config.toml
d_shared_expert = 128
activation = "geglu"
normalize_top_k = true
router_noise = 0.05
norm = "rmsnorm"
norm_eps = 1e-05
tie_embeddings = "early"
Below are experts of layer 6 (counted from 0) of a mixture-of-experts language model. Rows are named router (the router's row for the expert), gate (a neuron's input weights, with its number), up (a neuron's input weights, with its number) and show model dimensions 128-255. Each number is 128 + 32 x the weight over its row's rms, rounded and kept within 0 to 255.
After each expert's rows: a language model's description of what the expert responds to; "gets" lists some tokens that make up at least twice as much of what it gets as of all text. This comes from a sample of Wikipedia text that the model never trained on. Tokens count by the router's weight.

# expert 30
router [150 113  93 120 143 119  90 160 145 119 125 161 141 186 100 153 124 136 154  66 169  99 107 204 203  89 201 121 153 108 117 151 171  59 130 181  94  93 105 104 129 165 136 109 154  99 110 128  83  44  39 127 123 120 136 119 120 115  89 152 121 141 151 149 110 122 126 160 128  55 161 110 143  94 162 102  96  71 103 136 100 164  89 123 136 116 136 123 144 101  93 157 153 130  99 124 157 135  59  58 212 135  63 116 175 144  94 111 130 167 108 137 154  95 130 131 140 142 178 139 152 151 152 122 174  75  98  96]
gate0 [166 137 123 117 115 194 161 145 121 132 127 145 137 124 142  98 149 111 120 131 140 140 130 132 124 152  56  91 126 104 135  63 135 130  75 101 122 119 114 121 111 112 164 166 132 126 127 124 195 130  36 113 147 149 113 129 167 114 118 180 131 140  33 135 134  60 129 132 103 142 129 172 128  70 140 134 127 130 113 114 140 126 142 133 127 159 130 140 146 100 101 130 112 198 144  81 140 136 111  53 130 113 138 164 131 157 109 129 151 131 183  95 115 148 102 109 211 110 167 133 137  58 177  98  92 135 131 134]
up0 [132 128 127 132 146 149 113 159 133 132 151 121  92 154 205 118 100 122  73  62 128 142 121  88 131 128 154 117 177 115  96 128  76 140 138 103 150 134 112 124 128 132 112 111 103 131 134 133 163 197  88 131 126 133 132 138 200 127 103 172 184 137 128 151 141 117 137 120  93  74 102 125 120 187 143 142 124 107 105 150 127 147 109 185 140 143 123 130 182  80 119 156 128 160 154 108 208 191 101 219 142 192  19 146 163 123  87 139 128 106 125 122 127  74 128  69  93 119 129 209 135 168 121 129 134 127 126 123]
gate1 [129 134 174  90 138 155 115  98 149 131 114 121   7 118 151 148 117 127 130 157 154 135 149 133 159 112 147 193 143 144 139  47 182 122 179 125 107 144 124 159 105 171 137  94 106 172 126 197 148 139 148 144  62 127 158 157 139 111 135 126 114 129 229  79 119 110 117 155 144 132 144 128 111 166 136 111 147 165 133  69 119 191 141 134 113  97 178 160 127 116 134 127 135 178 120 126 134  90 126 134 196 133 120 104 154 133 128  98  96 126 125 179 139 147 151 147 145  84 150  50  52 117  96 128 121 143 172 111]
up1 [121 140 144 119 110 169 120 127 130 128 155 105 122  52 140 126 124  75 171 135  88 135 206 139 136 150 127 179 127 135 146 109 149 122 129  97 105  77 125 128 129  86 129 129 101 126 172 161 238 131 143 127 147 135 180 117 126 104  97 156 122 110 175 134  95 118 149 151 119 145 114 119 107 188 111 133 153 129 152  99 106 206 107 132 127 144 136 128 234 145 108 113 167 189 132 121  77 131 128 135 146 128 130 127 126 130 134 114  75 156 126  87 129 107 187 121 179 156 134  87  13 148 103 121  61 167 176 119]
gate2 [149 124  77  96 129 131 169 132 109 130 144  93  91 126 135  99 121 102 130 173 215 144 120 124  58 118 136 116  62 120  77  42 255 140 179 147 107 151 114 167 125 123 149 126 118 113 111 133 107 134 162  93 126  83 118 135 129 100 125  79 111 133  99 154 128 139 107 132 113 133 131 133 127 164 111  98 127 128  75 112 114 150 116 158 126 151 154 121 163 177 174 104 111 131 151 117 130  74 154  93 132 142 127 102 130 122 129 141 147  80 161 130 126 151  96 142 134 202 152 127 152  83 145 173  73  90 132 113]
up2 [132 131 144 121 125  56  58  73 196  78 133  29  98 129 122 127  92 129 123  83 133 159 100 152 103 139 135 118 148 128 109 148 128 180  52 127  77 145 144 134 136 137 140 146 124  63  88 118 129 161 140 100 153 132  99  97 168 108 136  98 189  76 125 155 127 120 144 171 135 149  75  59 125 125 138 130 127 147 169 128 111 121  69 116 125 122 131 126 128 127  87 148 126 161 125 128 109 139 166 104  87 123 153 139 114 124 140 135  35  75  70  35 162 120 134 103 114 170 128 117 110 204 105  88  27 137 114 121]
gate3 [ 94 140 196 101 128 127 115 169 196 157  88 109 128 106 126  57  69  65 123  87 179 127 148 126 119 166 190 140 120 127 106 125 169 131 123 211 132 131 109  95 135  93 128 112 126 143 138 127 157 138 210  82  68 112 129 148 119 106 123 129 183 185 145 140 198  83 126 130 100 105 129 131 128 113 129 164 143 164 107 118 122 158 144 111 138 128 168 107 173 140 110 106 131 147 210 126 120 124  38 121 124 147 143  76 152 106 137 133 114 163 116 105 128 179 121 145 133 144 134 182 159 127  74 130 113 132 137  93]
up3 [175 113 111 122 125 138 124  85 107 139 144 139 142 128  21  93 123 151 133 122 159 135 135 137  73 133 119 146 176 174  97 124 178 124  71   0  94 123 130 231  42 123  99 127 129  87 144  81 150 100 119 148 122 126 180 137 110 123  96 121 127 119 143  46  93 169 138 161 142 138 129 135  77  85 117 173 230 111 175 212 153 134 120 121 113 118 173 115  82 135 189 152 107  60 125 117 136 138 125 137 126 123  94 212 129 116  84  85 141 125 136 125 125  78 133 128 125 129  95 123 128 130 150 142 140  86 131 136]
Initials and name fragments. Periods after initials and middle pieces of personal names, often after a capital letter, such as R.G., Fab-io, Nore-en, De-qo.
gets: ".", "a", "e", "y", "el", "in"

# expert 9
router [ 73 129 118  95 165 116  93 126 153 156 138 156 134 133 111 144 184 170 139 144 138 116 102  89 159 144 231  98 151 143 130 106  97  28 129 154 196 135 149 118 195 145 186 120  54 115 141 129 161  74 159 104 112 130 163 123  95 146  80 173 158 147 164 122 107 191 158  90 115  89 106 133  78  99  94 153 134 137 107 163 109 106 106  49 136 116 151 144  84  67 140 122 136 141 144 145  87 118  76 128 116  94  93 115 126 135 108 127 165 130 146 157 107 120 117  78  99 192  98 146 148 125 139  94 129 172 156  91]
gate6 [150 112 110 117 102  94 118 143  79 150 132 126 113  90 155 188 123 151 127 180  94 154 135 144  88  84 143  95 141 145 106  90 112 133 113  98  99 132 147 154 141 128 147 139 112 122 231 107  80  91 129 174 128 147 107  78 125 128 134 121 113 145 129 128 131 114 121 112 128 142 120  91 126 162 121 165 143 120  93 101 128  90 128 119 185 116 138 117  82  86 129 129 123 127 139 128 131 123 113 142 183 113 229 134  92 154 146  98 136 208 167 143 128 135 149 107 126 115 164 111 127 115 114  82  15 116 100 125]
up6 [203 165  80 123 158 151 183 210  87 113  90 108 128  79 104 161 120 141 177 110 154 143 185  96 122 142 137 126 197 148 102 128 137  96 124  92 139 151 184 134 127 181 135 127 177 119 128  82 140  89 178 124 121 149 145  92 163 115 147 150 142  90 110 121 131 123 184 141 107 134 120 118 153 147 128 243 146 135 142 130 131 130 132 112 150 103  99 181 103  79 173 133 135 122  96 166 177 112 123 114 174  94 166 110 127 163 129 128 134 124 159 125  51 151 114 116  50  45 126 143  86 122  99 109  79 149 173 113]
gate7 [174 127 119 139 214  93 121 128 113 138 102 118 177 182  57 195  93 176 180 115 131 219 157 144 125 187 139  91 124 129 148 108  93 132 130 176 127 142 130 134 206 133 141  66  91 135 165 129 134 126 123  88 126 115 141 136 125 125 106 132 139 140 130 130  90 101 138 136 113  81  44 136 116 158 100 160 139 153  93 139 166 113 123 145 137 128 212 141 129 152 111 122 125 123 127  87 155 151  69 150 132  62 155 158 122  97 162 108 203 128 146 143 103 154  83  98 163 131 133 127  76 137  94 186  99 147 198 131]
up7 [131  34  30 182 115 134 156 102 165 147 126 125 128 159 129  82 138 152  81 122 130 142 150 120 178 132 165 135 129 127 147 235 126 120 181 135 135 148  95 116 126 138 133  75 128 129  65  94  78 113 141 100 136 142  44 148 126 124 114 166  30 115 114 203 172 141 163 141 184 115 131  81  99 105 117  71 116 121 114 187 132 157 134 135 130 139  83 141 128 232 186 131 113 151 148 126 122 120 144 190  98 135  53 137 106 123  84 146 134 160 122 134 224 126 129 142  91  94  69 104 127 132 135 130 142 125 103 136]
gate8 [139 123 126 138 115 155 142 135 118 132 124 128  72 127 125 163 126 168  75 116 143  65 143 126 116 165 128 100 126 101 118 137 169 148  97 181 126 156  90 121 129 182 119 125  98  95 125 127  87 147  89 174 134 127 151 127 123 114 123 105 127 150 135 134 161 117 124 132 187 148  88 128 127 110 104 161 130 140  90 122 129 170 139  99 137 142 111 151 107 125 120 137 150  87  92 200 136 132 111 130 136 176 145 137 127 148 116 124 149 107 135 119 174 120 116 104  98 125 147 126  93 147 128 123 146 105 152 106]
up8 [144 136 118 104  88  87 131  84 135  98 138 149  48 102 129 160 159 160 110 112 130  85 113 125 111 145 126 133 128 112 125 191 120 146 158 148 100 130  95 139 144 194 217  56 128 126 143 158 132 132 127 158 154 181  79 124 180 161 125 151 120 154 231  88 105 150 102 108  96 126 104  58 122  95 116 154 155 100 147 133  70 131 109  66 145 127 116 111 139 166  57  68 105 135 126 127 159 139  72 136 100 134 119 130 105 118 107  96 142 140 114 158 136 103 149  67 121 127 157 130 127 158 102 129 143 137 133 147]
gate9 [133 157 117 128 114  93 124 184 128 143 134 164 173 124 151 128  62 122 136 125 105  98  82 126 131 153 129 210 135 149 119 107 146 134  71  89 120 133 193 100 113 155 140 130 122 177 129 149  98 163  95 119 204 135  58 130 102 133 162  97 176  95 156 203 127 144 128  97 133 160 150 132 104 223 111  93 155 112 118 129 141 147 145 186 124 119 109 122 127  93 139 108  99 130 170 122 155 122 102 255 139 121 130 148  76 132 154 140 158  67  91 141  72 125 113 122 128 124 115  86  99 151 144 184 135 130 127 126]
up9 [139 138 110  85 127 156 137 110 125 164 117 130 180 156 184  39 117 194  99 159 147  87 133  91 161 120  99 131 112 112 111 122 169  63 127 128  93 132 150 144 173 133 154 129 132 120 128  96 177  88 126 207  96 124 126 170  93 155 113 118  86 118 145 139  67 127  99  80 136 134 143 146 127 165 162 129 114 129 128 128 150 128 128 131 126 203  69 128  94 134 121 110 127 165 194 126 129 105 155 137 143 106 148 141  91 170 141 140 122 128 125 191 232 149 130 139 142 135 136 132 162 147 106 105  73 197 159 149]
Capital word-initial letters. Single capital letters or first pieces starting names and headings, often after line breaks, parentheses or hyphens, like M-iller, T-revor, B-angladesh.
gets: "S", "A", "B", "M", "N", "D"

# expert 5
router [ 92 133 165 116 106 171 104  97 158 141 123 156 155 144 131  82  97 105 196 119 130  90 139  92 105 124  92 137  91 140 129 147 115 154 212 165 136 143 153 140 128 143  96 117 208 139 114  83 111  75 135 165 110 113  62 153 132 134 130  69 184 155 182 128 111 167  81 123 126 117 171 166  96 104 140 116 136 148 104 135 119 102 105 106 146  81 143  95 131 115 128 137  74  78  43 134 144 163 144  97 139  96 121 104  99  88 136 116 126 118  91  86 229  60  78 143 168 179  83 151 126  94 126 104 133 181 163  97]
gate0 [180  87 122 129 148 128 132 126 122 159 148 129  78 112 117 166 130 120 120 108 134 160 100  74 119 109 144 132 121 145  98 126 165 160 117 136 118 126 161 178  86 132 134 134 135  58  97 139 128 130 115 160 115 132 167 125 106 175 161 129 173 139 143 135 116 128 109 141 139  46 149 177 128 121 124 100 138  96 148 148 123 139 126 133 133 109 135 126 124 181 145 161 139 139  64 186 109 174 134 127 133 141 101 149 123 120 108 135 127 130 107 132 122 127 162 140 118  47  76 163 137 127  85 133 122 134 224  60]
up0 [155 103 129 132 128 128 195 146 128 139 163 126 147 137 149 108  86 130  61  71  26 111 131 148 123 132 139 136 166  77 126 132 130 117 141 136 173 162 116 139 128 126  85 139   0 124  96 125 109  60 175 133 121 119 117 166 124 127 130 118 137 171 142 100 129 107 185 129 132 122 100 124  87 146 122 128  79 131  96 132 212 132 127 127 126 123 131 115 130 110 134 165 112   7 129  82 143  82 158 122 127 126 196 125 127 113 192 135 192 179 128 147 110 121  88 121 128 120 112 116 162 149 122 108 127 133 152 154]
gate1 [124 137 125 126 157 113 133  87  89 127 193  94  99  93 190  92 125 190 137 111 115 206 133 114 124  97 124 113 120  70 154 122 157 126  70 136  44  77  70 116 105 102 106 108 126 129  94 114  77 161 121 104 129  79 120  64  80 111  82 114 155 127 176 123 124 127 119 129  81 120 127 134 121 174 119 119  44 130 116 123 182 136  87  50 123  95 122 106 123 144 185 146 116 127 131 134 127 128 156 143 125 111 149 115  87 165 152 140  87 139  70 119 133 100 141 129 106 106 134 161 105 148  94 184 128 202 156 141]
up1 [ 88  82 139 138 154 122 194  51  95 127 119 117 128  84 143 214 124 130 124 194  93 136  72 164  95 115 172 125 157  86 127  81 160 114 117 154 104  98 145 182  84 127 136  97 131  88 125 111 147 124 171  82 131 123  83 182 185 129 124 151  64 117 161  97 119 103 126  66 220  80 158 206 113 148 122  85 125 118  89 163 143 124 127 140 105 156 115 154 152 135 128 125 132 132 128 148  88 120 190 120 127 140 121  43 132 104  96 144  79 123  84  94 126 138 128 141  93 104 102  47 109 131 116 120 122 120 125 125]
gate2 [ 65 100 115 141 133  78 128 124 117  82  60 138 153 150 124 131 148 141 136  92 148 121 105 131 133 133 163  17 128  77 111 128 111 126 122 118 111 126 123 108 112 180 106 117 148 131 119 144 118 140 167  97 125 135 136 153 128 138  71 151 130 125 160 133 143 126 134  86 130 122 176 138  70 119 133 161 140 115 163 136 130 121 244 137  83  78 129  75 107 165 158 136 131 102  95  73 151 129  80 129 126 148 129 124 118  47 134 144 128  92 117 138 138 102  74 126 116 120  95 103 102 125 139 145 142  59 173 202]
up2 [175 152 208 142 118 139 121 168 144 127 132 119 128 142 110 132  41 121 122 155  82 139 135 132 135 143  88 255 126 184 130 135 120 127 133 183 152 166 120 137 123  96 145 155 126 127 151 127 130 114  83 169 124  91 100 123 126  85 141 103  95 186 139 143 134 122 124 127 127 134  80 128 109 190  92 130 134 179  70 129 139  98  34 129 183 151 126 177 130 127 106  99 137 133 158 164  92 152 140 126 103  75 120 137 195 168 125 125 193 150  89 142 121 184 160 110 138 161 159 126 134 132 128 136 133 139 127  98]
gate3 [ 91 128 137 115 136 142 162 104 156  81  61  81 139 155  55  99 123 121 124  85 126  96 129  81 134 123 155 103 109 136 132 129  91 124 148 125 127 125 127 146 126 133 134 202 115 113 118 135 128 134 137 103 158 126 152 120 129 105  76 129 173 201 139 119 181 127 127 137  91 128 137 117 152 119  71 116 127 141 125 144  75 146 115 139 147 142 139 128 124 128  56  96 217 110  92 125 133 109 127 136 199 115 122  39 178 129 118 129 115  88 119  85 115 147 126 144 197 128 147 196 128 125 129 122 105 122 178 130]
up3 [ 94 119 111 122 136 126 193 122 126 149 120 122 137 112 129  90 127 138 129 143 128 122 134  94 133 151 154  46 136 132 120 126 102 125 161 111 135 150 120 129 155 130 138 155  86  91  92 133 121 135 142  99 169 123 178 130 141 134  78 128 159 185 129 141 156 123 154 128  94 121 170  63  92  86 108 184 152 190 127 157   0 154 121 121 120 122 152 123 129 102  70 145 182 127  98 127 162 123 119 140 148 115 114 141 126 128  99 106 110 115 135 116 101 122 127 115 236 132 175 154 157 175  97 130 118 116 140 145]
Word endings, titles, table cells. Word-final suffixes like -ed, -ing, -al and quote marks or table pipes in lists of releases, awards and results, such as released, Best, Succeeded.
gets: "|", "ed", "e", " \"", "ing", "al"

# expert 21
router [133 158 252 198 119  86 131 141 127 156 138 152 150 129 145 136 116  89 118 237 115 158 143 137 116 119 142 117 152 115 157  97 122 118 148 112 157  98 115 106 108 131 112 111 147 234 142 118 131 140 166 120 159 182 131 160 118 114 150  74  71  73 168  95  95  73 165  80 135 144 111 105 196 141 138 146 153 133 152 129 155 124 171 120 168 145 105 126 106 122  88 131 151 151 155 178 158 105 124 102 157 135 146 156 163  96 156 104 100 102 115 136 112 158 152 136 158 142 157 146 123 163 139  79 110  94 115  98]
gate0 [128 113 132  15 114 196 108 137 128 119  78 107 135 162 173  81  98 120 109  69 170 134 122 127 132 135 141  63 204  95 192 130  95 151 156 119 130 124 172 133 149 117 126 125 169 143 120  75  84 112 121 121  71 155 174 128 103  92 131 163 107 124 122  97 147 141 144 122 134 129 130 145 121 101 137 130 198 129 196 170 164 101 135 126  84 146 148 126 143 103 129 104 127  59 128 132 113 137 138 129 140 110 210 137 197 129 149 144 169 119 124 121 126 123 160 155 173 140 128 139 122 152 176 147 144 152 109  91]
up0 [129 115 101 112 112 116 163 121 150 171 101 145 114 120 122 178 135 116 189 148 126 129 137 135 105 116 131 128  96 126 100 205 170 100  96 203 134 133 115 107 167 168 146  83 140 126 156 216 166 150 157 147 128  89 151 130 206 221 118  62 107 155 132 125 104 121  71 144 124 151 126 169 129 142  68 143 120 119 187 136  93 149 106 186 124 130 122 173 112 130 123 138 184 171  90 150 113  91 121 122 143 144 108 181  59 129 134 136  72 124 111 123 129  84 143 131  78 120 132 126 129 102 124 122 127 129 146  86]
gate1 [125 157 218 119 140 117 155 137 134 129 237 113 146 113 113 138 201 121 128 141  43 111 119 121 152  43 123 142 135 112 116 148 205 128 105 135 163 133 255 133 115 127 185 165 116 167  95 131 123 120 195 153  70 127 123 141 125 102 133 129 125  96 159 143 160 129 255 128 127 114 127 201 142 143 130 128 126 122 175 133 142 123 137 120 131 118 135 102 130 126 127 110 123 136 114 112 129 165  95 129 139 100 172 131 163  39 190 115 116 132 112 121 129 156 153 150 147 145 127 132 139 114 158 143 132 127 171 106]
up1 [163 122 165 160 111  87 131 112 187  70 141 178 133 110 136 148 150 159 127 131 221 131 122 134 147  98 158 173 221 125 118 128 147 117  86 131 108 127 103 127 129 140 191 183 123 127  94 138 105 136 128 121 115 159 170 162 206 147 134 128 126 102 100 132 130 126 181  98 140 130 108  72 134 117 139  59  93 109 168 117 215 118 149  89 128 105 107 145 159 132 119 124  76 116  52  65  58  80 128  67 139 190 165 129 142  84 225 166  87 167  94 131 130 132 156 162 104 175 140  97  76 125  66 128 127 129 127 120]
gate2 [134 128 122  79 152 119 185 179 101 128 180  81 123 171 122 136 138 120  80 133 127 119 177  76 128 128 142  70 147 136 104 219 107 110 133 137 154 123   0 127 149 134 139 130 136 200 165 158 163 150 128 128  95 128 105 143  95 107 125 129 142 119 139  86 144  66 177 125 126 143 106 116  53 133  84 118 162 163 158 142 101 109 131 172  79 123  91 116 109 125 135  93 130 116 136 123  80 136 100 123 141 143 165 172 127  99 118 134 131 141 103 139 125 130 129 129 131  78 182  65 108 149 130 115 148 109 116 100]
up2 [ 88 123 164 114 146  83 144 169 129 201 130 155 132  64 134 127  25 114 156 102 122 156 128 122 122  87 107 132 150 139 135 108 183 117 117 139 139 151 114 112 134 111 128  77 117 184 146 122  89 138  86 150 154 140 117 171 121 102 109 133 157 145 176 167 136 142 145  67 144 133 146 194 108 172 107 116 110 125 135 117  98 102  98  73  82 132 118 126 100  97 130 127 120 135 138 113  97  88  58 201 223 141 123  83 156 163  82 134 128 128 157 127 118 149 203 130 138 121 134  71 135 127 155 137 142 159 126 101]
gate3 [124 132 181 130 129 126  71 132 118 137 125 132 148 150 104 116 140 138 115 128 116 115  70 114 184 125 143 138 115  65  57 107 181 132 131 126 124 134 129  81 164 154 127 156 128 131 147 128  98 197 176 121 112 140 149 141 129 130  77 131 105 163 159  93  80 233 163  69 130 141 111 140 129 124 186 175 121 114 114 128  69 110  41 172 243 173 173 103 132  92 125 200 132 139 108  87  81  83 126  77 166  86 124 126  95 169 103 189 171 111 130 137  75 129 173  81 130 109 127  90 155 146  47 119  72 110 116 139]
up3 [137 123  50 132 128 124 162 153 124 120  57 164 117 105 112 170  83 130 102 129 160 126 221 190 141 123 120 130  50  67 204 142 127 148 139 127  90 116 108 158  94 136 119  76 127  70 131 105 174 108  72 132  78 131  91 113 138 132 165 104 199 111 102 136 201 140 131 143 121 130 115 109 111 127 105 117  86 125 130 152 124 155 163  74  79  91  67 150 110 172  86 111 144 150 162 111 132 194 104 180 124 161  66  50 148  75 130  69 108 186 120 120 186 100  69 125 133 183  99 175 131 116 219 128 142 100 139  95]
Determiners after prepositions. Words right after a preposition starting a noun phrase, mostly the, his, their, a, as in during his first season, to the island.
gets: " the", " in", " a", " his", " on", " at"

# expert 28
router [123 138 110 157 133 149  60 125 168 108  99 137  87 113  92 141 160 132 125 119 114 136 137 144 181 132 105 156 117  98 142 107 114  98 147 103 179 153 178 152 191 170 139 175 148  81 130 172 156 141  98 165 139 189 103 154 103 177 161  80 103  73 116 159 143 105 151 122  95 151 140 100 220 159 188 163 132 129 114 166 142 138 167  23  89  93 130 165 117 110 122 129 134 158  98 110 158 144 151  97  90 202  54 124 177 134 137 122 116 131 132 154 141 154 105  70 176 135  75 146 145 135 112 133 121 132  66  84]
gate0 [101 160 175  59 182 117 130 166 141 152 112 107  59 176  76 125 153 128 129 118 127 133 139 126 110 131 139 118  98 146  75 172 118  99 136 142 122 119 137 120 123 197 136 117  99  93 127 153 127 135 121 119 168 104 107 128 128 137 168 129 106 114 128 111 139 189 102 120 147 125 218 127 169 136  77 125 208 159 134 116 190 201 132  89 121  86 123 130 141 121 110 128   0 123 129 103 101 106 153 128 167  70 154 131 128 129 133 120 131 133 124 125 110 148  92 142 181 128 138 182 118 157 120 160 155 163 132 120]
up0 [101  51 207 127 123  98 102 127 153 123 215 168 122 121 120 141 133 133 185  89 128 137 110 168 129  88  36 124 119 142 199 117 137  75 161 149 127 168 122 191 179 146 136 125 130 138 123 129 142  94 136 129 142 138  62 137  92 130 135  88 140 134 119 124  80  76 123 105  73 137 137 174 177 129 209 168  86 152 125 129 103  97 171 136 129 129 115 104  55 130 126 177 127 134  83 103 117 158 153 126 137 148 135 193 213 146 126 177 135 101  93 148 121 100 135 128 129 114 126 132 175 109 107  88 124  98  55 100]
gate1 [180 109 106 140 136 117 137 129 141  87  62 131 107 143 137 102 148 141 137 139 129  82 126  46 120  70 135 194 155 144 124 126 163 116 153  48 120 120 123 123  96 163 132  92 131 195 116 142 165  58 102 136  92 196  75  39 168 109 126 139 130 130 126 138  94 191 146 133 128  99 130 144 209 114 191 149 111 103 109 175 143 165 211 129 121 139 125 161 151  97 135 179  80 158  92 184 122 110  87 125 126 142 131 127  86 140 130 133 118 125 154 102 123 201 126 146 110 106 155  89 134 127 132 191 126 136 125 202]
up1 [ 84 164 135 134 108 128 128  98 167 123 216 135 127 147 139 146 105 107 159 142 103 107 144 126 135 128 118 149 123 122 107 121 122 178 120 148 110 127 148 131 127 114 152 128 145 127 134 153  74 231 120 166 188 118 119 126 135  75 115 176 142 122 136 162 135  94  95  94 153 148 118 116  34 138 102 128 140 128 103 114 126  96 131 158 183 108  87  75 128 132 119  86 143 163 128 127 128 102 178 113 132 128 142 113 145 144 151 178  90 116 221 116 142 131 150 109 177 127 132 140 143 118  50  82 167 137 142 102]
gate2 [122 119 128  78 117 126 129 152 141 154 102 128  66 138 131 190 117 137 133  85 152 114 142 125 202 167  86 169 165 110 135 138 161 129 183 119 175  92 116 179  75 105 122 135 130 128  69 124 173 131 103 146 123 153  81  95 147 188 139 116 165 109 113  96 116 127 215 135 125  88 138 121 137 128 132 119  99 114 217  96 115 101  99 130  93 120 114  29 130 160 123 132 144 132  40 192 129 132 135 112 127  88 122 121 122 118  67 172 115 119 119 134 116 110 145 131 103 154  76  59 129 134 131 128 102 124 151 105]
up2 [117  98 118 106  67 142 126  95 131 155  62 122 134 106 128 182 104 120  96 103 179 124 112 132 141 161 124 170 124 133 130 168 135 174 156 128 133 182 109 176 111 113 124 125 156 101 130 137 152 137 121 184 126 136 121 101 146 132 133 128 108 122 132 115 127 128 142 125 131  98 126 126 138 154 198  95  85 128 129 117 127 134 128 181 125 125 133 128 123 176 118 133 123 115  76  61 135 139 111  98 118 255 128 130 107  56 131 178 119 130 128 128  45 128 192 118  45 141  53 115 126 137 103 128 116 137 165 132]
gate3 [130 118 129 140 172 192 135  92 131  82 156 140 118 121 135 110 145 131 161 111 135 109 108 124 106 130 103  95  96 131 180 111 120 130 126 134 125 124 192 130 127 161 113  78 125 127 121 117 127  86  93 128 141 124 134 153 129 160 138 161 117  83 116 104 114 222 136 189 128 119 115  57 127 130 128 109  99 161 113 125 129 165  80 120 205 129 130 124 177 130 133 132 124  84 148   5 127 130 149 123  47 139 148 142 155 121 147 129 159 124 130 152 135 182  79 137 154 146 133 142 103 148 127  96 119 138 102  59]
up3 [129 124 121 134 100 100 120 128 124 144 238 125 143  77  86 166 117 168 164  95 135 116  86 136 109 140  95 132 123 100 132 118  39 107 106 100 189 128 169  79 113 174 128  63 135 107 127 145 138 140 104 109 115  73 129 150  91 102 124 118 143 128 126 135 116  94 129 104 204 130 150  95 117 194 143  70 130  51  95 126 167 175 107 122 129 135 118  65 185  90 171 110 130 113 106  80 129  74 133 130 116 127 165  97 153 127 138 127 133 119 179 131 186 134  22 157 114 127 160  76  72 129 152 104  42 139  92 113]
Articles in descriptions. Articles a and an after commas in disambiguation-style descriptions, dashes before track durations, and prefixes such as non, multi, trans.
gets: " a", "-", " an", " or", " as", " |"

# expert 6
router [165 152 186 158  91 108 156 141  84 134  83  96 171 150 130 184 145 163 118 121 133 104 104 135  99  82 116 114 109 119 172 174 111 122 103 114 167 107 168  94  95  76 100  83 168  89 140 116 122 130 165 136 185 133 129 110 137 149 129  97 145 124 118  84 149  87 109 112 216 103 125 179  70 112 111 116 133 119 155  95 160 131  96 148 128 150  64 163 180  92  88 157 165  92 155 143 127 135 148 107 173 182 143 143 116 112 123 121 126 169 128 124 106 157 167 168  89 175 135 107 115 109  99  91 137 164 149 180]
gate0 [ 93 164 137 132 132 105 145 131 102 150 120  70 122 130 143 129 164 187 130 124 128 127 130  91  80 121 133 134 131 125 128 128 164 134 103  45 128  77 196 129 190 131  59 156 101  69 152 135 154 145 117 162 146 173 120 134 128 135 111 124 129 121 133 135 121 109  62 111 134 100 122 133  90 125 125 194 104 126 117  95 132 125  94 139 176 169 208 121 129 135 121 152  17  64 121 124  90 155 143 113 206 155 121 128 156 132 129 106 103 133 132 138 126 132  89 125 147 135 170 116 118 133  87 126 153 110 129 121]
up0 [133 133 137 139 127 186  74 150 108 120 161 206 152 146 137 118 145 103 152 150 118 109 158 136 100 103 113 122  92 127  97  91 146 123 224 139 124 118 158 125 121 123  91 130 138 166 126 127 107 131 169 126 135 123 127  93 127 209 126 127 165 129 134 204 129 119 106 181 152 144 145 116 171 147 135  92 125  30 138 118 128 172 134  80 146 102 128 237 102 118 166 124 127 169 110 148 135  98 137 130 130 120  88 128  93  90 107 138 137 172  92 132 155 157 119 149 115  74  71 134 125 128 197 161 122 122 130 119]
gate1 [129 106 129 112 150 126 180 123  85 106 114  90 103 141 105 119 101 127 136 120 172 153 127 110 133 117 100 181 142  87 128 131 150 142 187 126 146  71 133 149 147  89 170 156 137 185 125  67 138 119 151 150 179 133  93 126 107 117  88 133 130 129 118 108 111   0 118 122 114 148 124 141  53 116  78 130 183 128 137 118 111 133 139 132  72 122 136 117 132 113 207 133 126 122 109 124 143 126 166 122 128 132 127 183 129 157  52 163 132 128 175 133  63 126 126 124 109 136 128 164 127 125 159 123 125  61  99  49]
up1 [174 144  95 128 146 143 187 143  75  88 108 137 107 160 115 132 152 111 161  99 153 148 129 112 184 132 115 181 125  80 130 139 122 116 250 137 137 130 133 146 170  74 206 167 115 167 125 128 136 124 147 134 133 109  59 150 102  85  97 127 132 114 129  80 156  98 127 120 119 150 132 177 100 106  58 148 169 138 181 147  87 146 127 121 108 126 159 149 114 173 154  88 130 120 105 131 171 126 215 109 138 130 138 133 112 241  99 128  87 164 129 151  68 125 138 141 106 141 127 140 129 128 167 125  99 124  72  91]
gate2 [124  74 125 109 166 132 142 119 108 141 160 159 125 139 142 107 131  77 124 128 143 110 128 102 142  77 113 116 126  97 157 106  71 192 135 117 101 114 134 115  74 116 126 139 128 129  89  15 114 135 144 166  98 127 118 110 163 129 165 128 183 134 126 125 144  59 124 153  59 114 127  96 148 136 107 141 143 123 129 192 181 118 114 130 128 112 123  86  57 128 157 185 106 133 153 162 133 128 129 124  50 127 210 110 143 101 125 148 128 174 139  72 129 153  76 127 157 127 128 129  77 131 117 130 150 192  95 133]
up2 [108 155 142 121 130 123 124 137 155 120 128 141  66 126 136 104 104 134 125  47 128 107 128 185  79 195 174 103 116 168  66 149 133  75 130 117  71 133  69 139 127 101 131 115 137 184 114 138 189  85 135 150 125 127 109 133 139  92  55 147  46 115 113 172 132 191 123 200 137 171 122 131 147 126 152 103 139 134 129  54 100 197 128 110  77 126 161 148 222 159 118 113  92 175 110  76 110 141  37 199 127 116 126 128 112 125 134  79 132 129 127 147  65 128 126 115 128 127 101 134 189 128 166 130 115 130 127 112]
gate3 [141 125 123 147 120  65 133  91 129 129 132  84 101 124  94  62 130 148 121 174 105 139 164 138  96 164 135 158 128 202 129  90 144  88 123 107 158 172  60 127 144 143 149 114 155 179 118  91 128 238  90 119 139 152 106 149  77 125 129  81  62  94 117 152  90 131  85 161  99 111 255 110 105 165 121 128 176 108  67  78 120 118 158 104  74 127 191  79 143 144 127 133 176 130 120 140 148 117 150 174 145 113 130 118 130 130 143 117 137 170 102 113 128 191 143  46 167 138 109 140 115 125 153 128 155 164  69 128]
up3 [176 127  78 185 124 115 130  88 146 124 122 100 115 130 141  35 104 152 128 164 133 144 147 139 116 132 142 128 108 204 131  53 138 101 122 112 138 142 117 129 151 128 136 119 135 170 146 124 114 182 102 135 144 173 131 151 113 104 111 117  80 128 111 128 101 107 132 141 119 123 187 117 104 117 153 135 136  91 100 115 107  93 189 147  70 135 165  50 157 116 128 119 189 115 128 138 126 109 157 135 131 131 139 124 119 111 140 127 131 171 114 100 111 194 139  88 126  97  86 142 125 164 150  66 147 197  27  78]
Plural endings, group nouns. Plural suffix s and similar endings on nouns (writers, structures, activists), plus group words like people, members, players, such, their.
gets: "s", "'", "ers", "es", "ations", " people"